Weights of a small mixture-of-experts language model, trained from scratch on English Wikipedia: width 224.
Below are experts of layer 9 (counted from 0) of a mixture-of-experts language model. Rows are named router (the router's row for the expert), up (a neuron's input weights, with its number) and show model dimensions 0-223. Each number is 500 + 25 x the weight over its row's rms, rounded and kept within 0 to 999. Numbers have three digits each.
Before each expert's rows: a language model's description of what the expert responds to. This comes from a sample of Wikipedia text that the model never trained on.

# expert 3
Description: Bare spaces and short fragments at the start of common words after a first letter, such as ri in friendly, re, pro, wh.
router:510492530530522522492517524483529492473492540503489477488465525497524500549483527497480513525532526509481474549519467487467488492506509513531508518495490479429492527528501522504481482452514483484496491522472472495498555478500460478487491505491477554481503519491517472490525524442481538497496512506523522489446488469486499464542492506504486478523499440522509502530455486510505475493506536491512493512449496509485494509512542485501516475482516472518477445517487509506522510507541524500503496521515527518482495479533525520512542488490441475457442509493508539505499492503479481437545511453518537485493533476494486512483505550518515430531481496443492511477515498503499509456452
up31:492512526483509486485516485480515512499509523513549523453538519474538534487464488541498531519447481502501511516506526477485518505448480504506540526505495503502531570469481532488494487502492527490479488499492494493505499486522502495485520554453496505497494491539481528522481503474492515484473489537457499476471471523541493521506495495498505520476510495491517539522500498470482492507496466480494485569494512487491520486482466490535484533524498497532482493546457527472517503472463534532486496523483515481519505466493478507477535536474550504464440513531498472492533524511526485484509534506438510514530478460445467459491516512472484485526470450467505519463543529432520522491484
up32:522471540501519573492505501470501482451471516497524494486518491490519475521461524480485506494500467477461447504481491472518472472509495519518482534534535525519523520515505495522471485472517545465555442512482471492558529486499491502489500508518494463480491471510495472467462494494488513514500489523522470515567504507472478497512516562518530482497529498443513489495527459478472511495482471472512434509528506500504479507500468506496500526479538508502491497489471531503506480523487541489512526512509477491465478478510504525543484534487490510455528518490478498523502502530511530497467495520489521520500496489483493509503518524520469473505514496445513466534480454484553430439528
up33:467495540502515538495529473489525547482534502529521484479470539501483487442491474513530520520497483507506447528468449548505516481501492522497487484497450503511517508491503500513482463522456530445502489528509523521520504467526529509492508505523514527466522500521493489487518487478443546508506525501546461503492498515517507509517547454500504490539516496510496466476480545516508497506469496462507470472505499471468468493510506515527512468506501515574474452521496505519482521447490530509503480540507519476527471483525478469483505468554515505495492531541511463482498473542507526471527517537479514510497544449507481476453492507525506520511505536487447497507526473495474462476487
up34:536509512455478497511483500513562485500522534496503485517486495468518478536543508492505548548556499480532502515525470502520514500474534527519509492515497485525525514483486482547465525518519461516508521491516481489518471530473485520496527504457482470532484490470484495514531542489473503501452566531491489504505486501544494523483501522479504529490477551480482543495512535501469468513451489488505443476523522526467463502492512487522477531496516518502513465522546495473501519483495501520445531512472530512498544550527445463511504514508469514502479520528453479516503511515503486543510457486483511514512514518526497492527481500518458498501523473449509500474576477526489495493520
up35:450500494484547482534490534542546516507542515458531499513468478466477499500489525521489505520500489504519502480506521499503522506474509446502515523545504497522480512483500479503522504458512527509521514517491448510524569514456472520559500467494496537473522511474548461543469511519508481507527499476521479511502539551495476510519503502539504509472520465527494496529507527510445533506521520563490467481493494507508505487497475475499528470494520509478470502520491518487499501487481510515483486519505488511469512531529471527517561543493478476507508510445512499453518526501519577500492468488472501520431469489476525498477481518515539492503492475489505466474469510469512453491494
up36:534514423512503494506485545513523505513521511513470507503481479534558491517452538475516517471482504454485468521498509475510455482522565519520521516519482490479510519483478534507459494488505485453562485495550489515511464544472497503497466450525485556476518500518492505467470494478493541499485487465489507483460511502468461506520497505504520511481481468484528526507467443521517525499480501504484506476536499540525534491501491538480522507488526538531462498476512539532544530513462509513515498507524485510532534474502494507525534533527507491532508482482447509508513525508528482484515504454520518526495491511503498509469515513502502491529484518459567471459514511471472517492495
up37:531482485501480519495501484500511509479461474495505512495487527485517524535518517542482467544506530479505520457498496517481495490488493492468465534494513537508539512525505493538523507512513512496485497495518477502506550471447506487469483485476482536525501530507520512489494486492466488507459495497486489466489534433453509529451485493502508505475528484496470566529487472546504530521514506473518521511489474553490480518509508479446503473510474517464483443521510442480466498502502536480500462494482509505507490511448511504546476545495435505498511504468521548523510493537517473521490442476522470529510523533515520510502532528475510470461510485472475452549501499518459465517491
up38:531478509545562466472468537497515512491525515484513503510530467457506453524484495512492462478485516472478515518512506476494487496477526466511478517517484521475499479497455476511490529487455493475497505498537501527489494499501516464500531509530497523520488480504544529535522509500483485512530524475514496502517460465488497511508498544488547484512520484525467503488524554534444460448527507541454474480471525515487496484517547492490482515508520490515539486486488520503560481497494529493546518482555496508471461486520526512502436514507505474506456489477519516505469479495515500467525506498526536507516569510468503487544570506523549519486511528488527491486476505497463534476502
up39:531474510488517509467541489510497509513453510529488499515496481453539527490531529468494499476534509516497521504455455494501518484503445514556523473500491517531510504488506540461495521469511472507499510525503465522538517517513494509476474534483534536424466506514496508489527471493493478498458555458550517534486469495530516500467472513533526503532471511504477504509511527496503545505489504484504513492500454478466475453497546522486487447527484524493506474512503519497456489484513474491491504521562486510509484493488508504537509537475521516469491523507497503516536502507548456494554532536533541454514522536509488491507445467520474493521495539472538504487504487515499510484483
up40:501550449495502487509545547485512491455555516466538526464498510528495506515467523521484494505497500488519485498498498527509505494498441497513506466529508465509493521513471486467484524519508470489526468506461454459519471477470586474526491490513524545489513531505536515494497494481480535488516507498491479515487482513490472532469464495541538516465507504495503529532521541451527497517513485473507502517474505484521538537499520493534485496463519527524547509476480499546490471526495529507441524508499492492522552451489456515542522512523478482500481513472495456548479506509453506511508495482499487480488480524519523481496509481493504538498481511510499495533527552512471509437495
up41:491483496512432543545481472465514466487484518477499498497497486497486469518507472542475488515487484470511481486515533532516484505513519482510483483512508501500495557506502509544546515526519499501504499515526510486470498490501500499492515508502516551488481500515492484460492528498537536494429498482442485500475444492512473501541450518485468499425529484517546517466481508466478505481512475488555477480492531535525441504462494513495517474486485525519476531472486506495482473514497528520490503507488506530485502453510485522517523445442483505504437477492462509482489483498456529469495515515503429510507487475500459500539466453508490535483499498496532487493499493531513514475523
up42:490455511506541498448515462485474488555475526467481464497511465479535491480461502520523518513529494497509503532478530485505480498523521458517470487510521535521513515549478490489490517484495423538494450524476469512438509510494509509501509453517516484501521508536518516525432534495520535503499512514515461505480504516529521529512476482538526458473490517473471445547542476494491518511516533527491537497506533530534501503494517489479583494485518496512462514503504491520510515489479510449500499483489523523489485504534520512463480513493517464480501495463465492460483540485501495491470461463497517482488512481464517515466508531528495479495471483457484498510459490530509513515509
up43:457495547511516519509499472432509537494513545494489462491523473486514490464507462468505539522497537483492476492505532526516536504491466469507473467505455527474475494501497482525491444485521476535497515506487495466502485509488481488492487453501541503507504495532512475544501508470444496476468506495503470456480511473501489503461515479524467471546510489546511494484473508516504488529525494451475548565453508533492496482524519545486538498506461527503512516510469494505466451499507510506454531523469505493489508478513502510486549498510483464512478487517494540486465502523450467477466485486492500528505527475478549520511482471458491473562501496515478538500490500484497475472483
up44:539491529468463478492500491513498502480536468533506461472536542501526529500492483567499497471483532454493492493528475451480474461489453525561544532479497491477509506490491479502481493506531524443525517490490522533482531482479521505450528464500521466465471527488495479522542500531486574565490508502526509512476445523482496530474499474493516496506521523499538542492515495483484500462504526490506513502499499455501531468518492530489512452514528459494443509521493473502513514569471493463448508524503503502510528501467527492480518478477511485495493463529526509486511525504493488485495510502512511529522499516493466473472497473485494530469528492509451512517504481495479490514488
up45:475486456519505489530480534499517506511515536482492507560544471475487525533528527501514542527499517511466509467509534507527518480517483483509475496515526499461462496496517460542473547508524524475513518522448513527477468466447501495496456484488542513504488487481551538489493517500526484466499503500509494485450517487515477478509493512492480499490460495483548523487497491506437529543507529517503481533496497487532506492503507497492468500462529516509509527532506490520456531514537523491497538480550503501479536490520510500506518518493504460538456473504454524490477508524533430510516458516514509492466518493463526517491483544454492479488565468539488495511474485488457518481511
up46:512473490492489486469513460479508483519504506495496465537498511486535519473510520493516507527503527479510490491528523488546495549514466504474504483452536485512498504536526476450532478486549509488494472481497499530502472534531483573492507520465483506506519512508509514510497519486492485482491519501492492484497532504520494468486476484467484574522488487489524493513536517546487507547481516503515505467534521512503508491525515495457485458475506495448534452567516474437546505512499497527514493459506502505468491475513513488483535499564529508463549494537533544498509526453498495505513506487506546536474476497472536467477474478523479472478559486493513473518514486519516529458524
up47:496474495491525510489510498497520547493542498489484492481491461536480504513491495553507477528481515482482494497531473500491532485439499458516485527533558484485508492513491490448532463547492522494487491455490553554550502494510501487492493495506468528510496486509509514515491499479525517431545490491549499515485524514501481469483505480503505467470507504536497481506483497491479518531559490508517484462443512519520512510494511513498486501494472489496504469493508443495519511525501477467514466480483490509495565506561508519460468488526460497507472509488436529487538490514509464486560464504507512501488504486542451482487525527491474525515503501502508492447473465498570511483493
up48:493502488521532552511517520489482496522452520480519517500508502494478468555468529466457548497519521492473501519483529528479544509495489468515481474519513502496495527486485439558517520497491487481484498455505468471457549511466458493468520446493471437451542514522482508485466497508529517527511468538476486495516515481470519492494487519482504484487506466483504474508521505513483543484495523505550481481467476523507504494481508501515510493476524508532474515505555496511548485483525537516488568494489537542470487471509491503537514512511488498501516477491468506542528495530539512460464513492504509553481487513480461506471489548453490508491528474496507535480523464475484476503499
up49:516524548503479488475495517477479497526522473493492492507529478530524471480493483520471525498498521511484459480499460451477501488537475505505493502510526501472487455469496499508504513546521483517519452465493497495533481521495469515469511486481460515535501511473503532542489537506475529506486447503489524541493484515483490496479521517461508476490517484501475520527450528498487495514518487501486536553508514492542475474485445520507499456543475487497431501540528504485502505522512479475518529534429530470485484486535454504516501486550514536543480497493552496467510507494476535514556500482486528513484556456553481490513519505457527516539519516480504483499492545472496488486500
up50:507481503531503531482481522511557512530501545452507533509499512492508490490470546493477532509511498522440495505484494531496496528472468463480511506504517530508504512520450485498507485528508513507554501547484454530522509532509478512526467493507546467534513468500512522499495502515500548508505499516603537478486460521539515514516500460507476554479544489524465568505499493546487512481510517489510524498511482467531454464529511468526488520513509507465507485505480550492512486510533490503484513494490544479522528494514472509467481486530423514488497518495514494495478514523464487491540518507513498512494509505513511532489474509514499545525521491484444472473516484520485476468493
up51:533546548488503516504537491516510469478489505523542521521529558543531519516498499484486525525488493480458480484473468509473535517513498541485485485562513476496489515507506489470525514531495464499536503504500483454553512453537510512473500517477456474504485512498490507496507520484516509506524483497508542499529536515473480505539509447507502487518472473519506506530485480472512484539509508484492443485496504494494492544501505470472475467453489504516519482480490524509504517517512501536517545432488531498544518489541505482531481535484552535476472505484485483497453513503484505463460452498512528508496508501482447475522479500511453520554530522484476544488531536471509482483473
up52:467483521488465556470522466526495501534508452493514480505523515488540526513511512484434553506502495550490493530465488460486481489541472502493530501513502490506466524513530476500483474495461540459476499479520497553477506502486531535542533535461517538501508497497515456518510482512484467551482470512462498475494457517521529514494488465500473512467529505523535553477464488501528485499507484495527514541507495496479519492461513515525504512508480514496509495490550495502477517495473467444488525462504443500494521473502517488487535524499487479468454486505540499512515515474498475465483491525518527473485450501519487502462510462506512488495464502447515490521528482485502555505543
up53:525473478523482492461463516496487492474490477498516493520490526515520512462486517538513515507464483474487480513532478483485506489466499491536559550459501498494480534473531519490485505532515526504488496497478478545534531481484544517415495466516518532505526468552521483503542491528519546465515517482546540490496519478495455482476471497551474492567499501544504504501505502474512496521453479501506462460497470486505519490494500505515506468475548501478434477497482521487475482473518500514550491541544461492483497512549498502492482556468468464488498478509489497508518493506530500490569522507510489493456511480500519491491544516479520489525499517505490506487507494535503520521496
up54:471509481543460528531509475507522502491476480536497476497489528493500524500496465450514560463494517527514508522477491524492504520508518468486509482527525542516468476513509487540499511536524467539460468473508472506489465496494481474488535534505529485511543519479504516537517493465492452495509504502487469442566520483470514523495511533495475479483507467519552493497556490506512511516523483549444483478543475481502486506483531489471475474485472499494457459506502469500540511518527499498486517487495511481503478524505474493517530481526457514507461489502464476500517464494483486501525497429493484529526502493557500492571510489475513507496474465446488479493483514535475479485466
up55:480492515471463475458440529469496506471478507473522466526487483468482476504520497516506537543469524451528499504457487536530485497507438492508501492508503471518493491477438484504506518501484497545508452526529481539492482483522522491485529477533500479499492545544506477521458510470528538531511505542546491505542537533438490489541521484485544490501505444506519529532497456516496482486472514517491504495557527497530509505477526519511491500527512532515529516502521509491536524525537484469495513494472475457500492489536521486479489486498463467494507447505551520543517450499510496461511471478480480483542487507492464505492519513496507468517510476525494485491509496489508465517511
up56:488509470464503488533491486495523514501510494527537475452516510523473479487503463510480475496476562521477481507455500488507545489465446475479512493518477476519503504508496496479491460464541454522501507478490488518475519486505543530519502533496480465495478459478492514493454511511534507520518506493506518505509465459549524561506453527448486512514475518523523582504511461532505456465508527517522499516524499535515449463478494490499483561513510514511528478483468499502504515500497482504520518528509471503535498445474545547467466480490527482496450489487481505478469500518507514492489527486484550496553486502488504509513503556471468492509479510480513516521539487521490519489510
up57:529499475489473525492519434486513547513511476524516505519449519516543514512483504514473472556523476537461471470499485461508467496498509521518507493448518483517526483490507453498531499512526505460455486475520490498521517473501462483512492480487471469508487512510530559477533484496500495471498480481468481498496525561526513490523491516520498517512522467548517523501470479475499479511507482451504506485517471531472447518505462503581501497475514480538457512500509455521484470484522498481489484516497504516506466474436507508464516541488504516489525513506505467526473518507508446536482497492534457533489537489486483538486478491460522527523490485515506493530538512485526519455510
up58:482532534479497496521469505511517485464503507507482484489524488502495546488488501451495525483476485504458501479486513470472506520515471516543507523526478508528438493523529472499506541499490475517473485527479508496474462530516490470458517504492495509485465471470510473485473468549512478534464528501486530566485463506524529496503482497568522509466546512486504536480499512524424478472540507475507472482452503534506518474526522491495517495511506497543525489505507489500517507512506487501520538544465471528494538506474512516535463495487537496504466451547454509492528508508511539478489524477559519510541549535533521478490503515493497514495478503471516520484469501492482444475497
up59:453508493511481519498502478482532533469458549510475527493513524506497503520472520487496516510526486574489528489460523510460535526517514482478509483480467493460467509524481492519449508487518460467499487504478538503494461448505478499474521484519519553494490491452519542498519463453482489453508437498532500481514497540562523489582470537501478511489542511517524506503528515523531504469522522553490507515505463515460505487497516511488503457502487487510473531516488500501500479507491502483463504468511520498486488455508473461505534507472493510506486507467451500506496483492464492486471518512520476507447483509482469509513489496511500479551451509527509533456507528499521489481500
up60:495463481536503492498506486488497538542509478549523462480494535468502537502514522506482498528472522503523511502479502507500492463512515499491488480495479474507531473498516473473499555513506501512492507524487535514492487463480515476477525492539484510454491533511487467480519472515497498470461530477554571445542493506529539488511494482499487497532478514510550469541513529479501475476507492543521491511477469499511447455463544470497479508491498502498488480506521480464488517451467475503500485493547518504515508528496520489531567504468509448506508502464490519503540495459519477504505524464479536496458553519501436483480510486514503474530487561480527466535480503518498474507484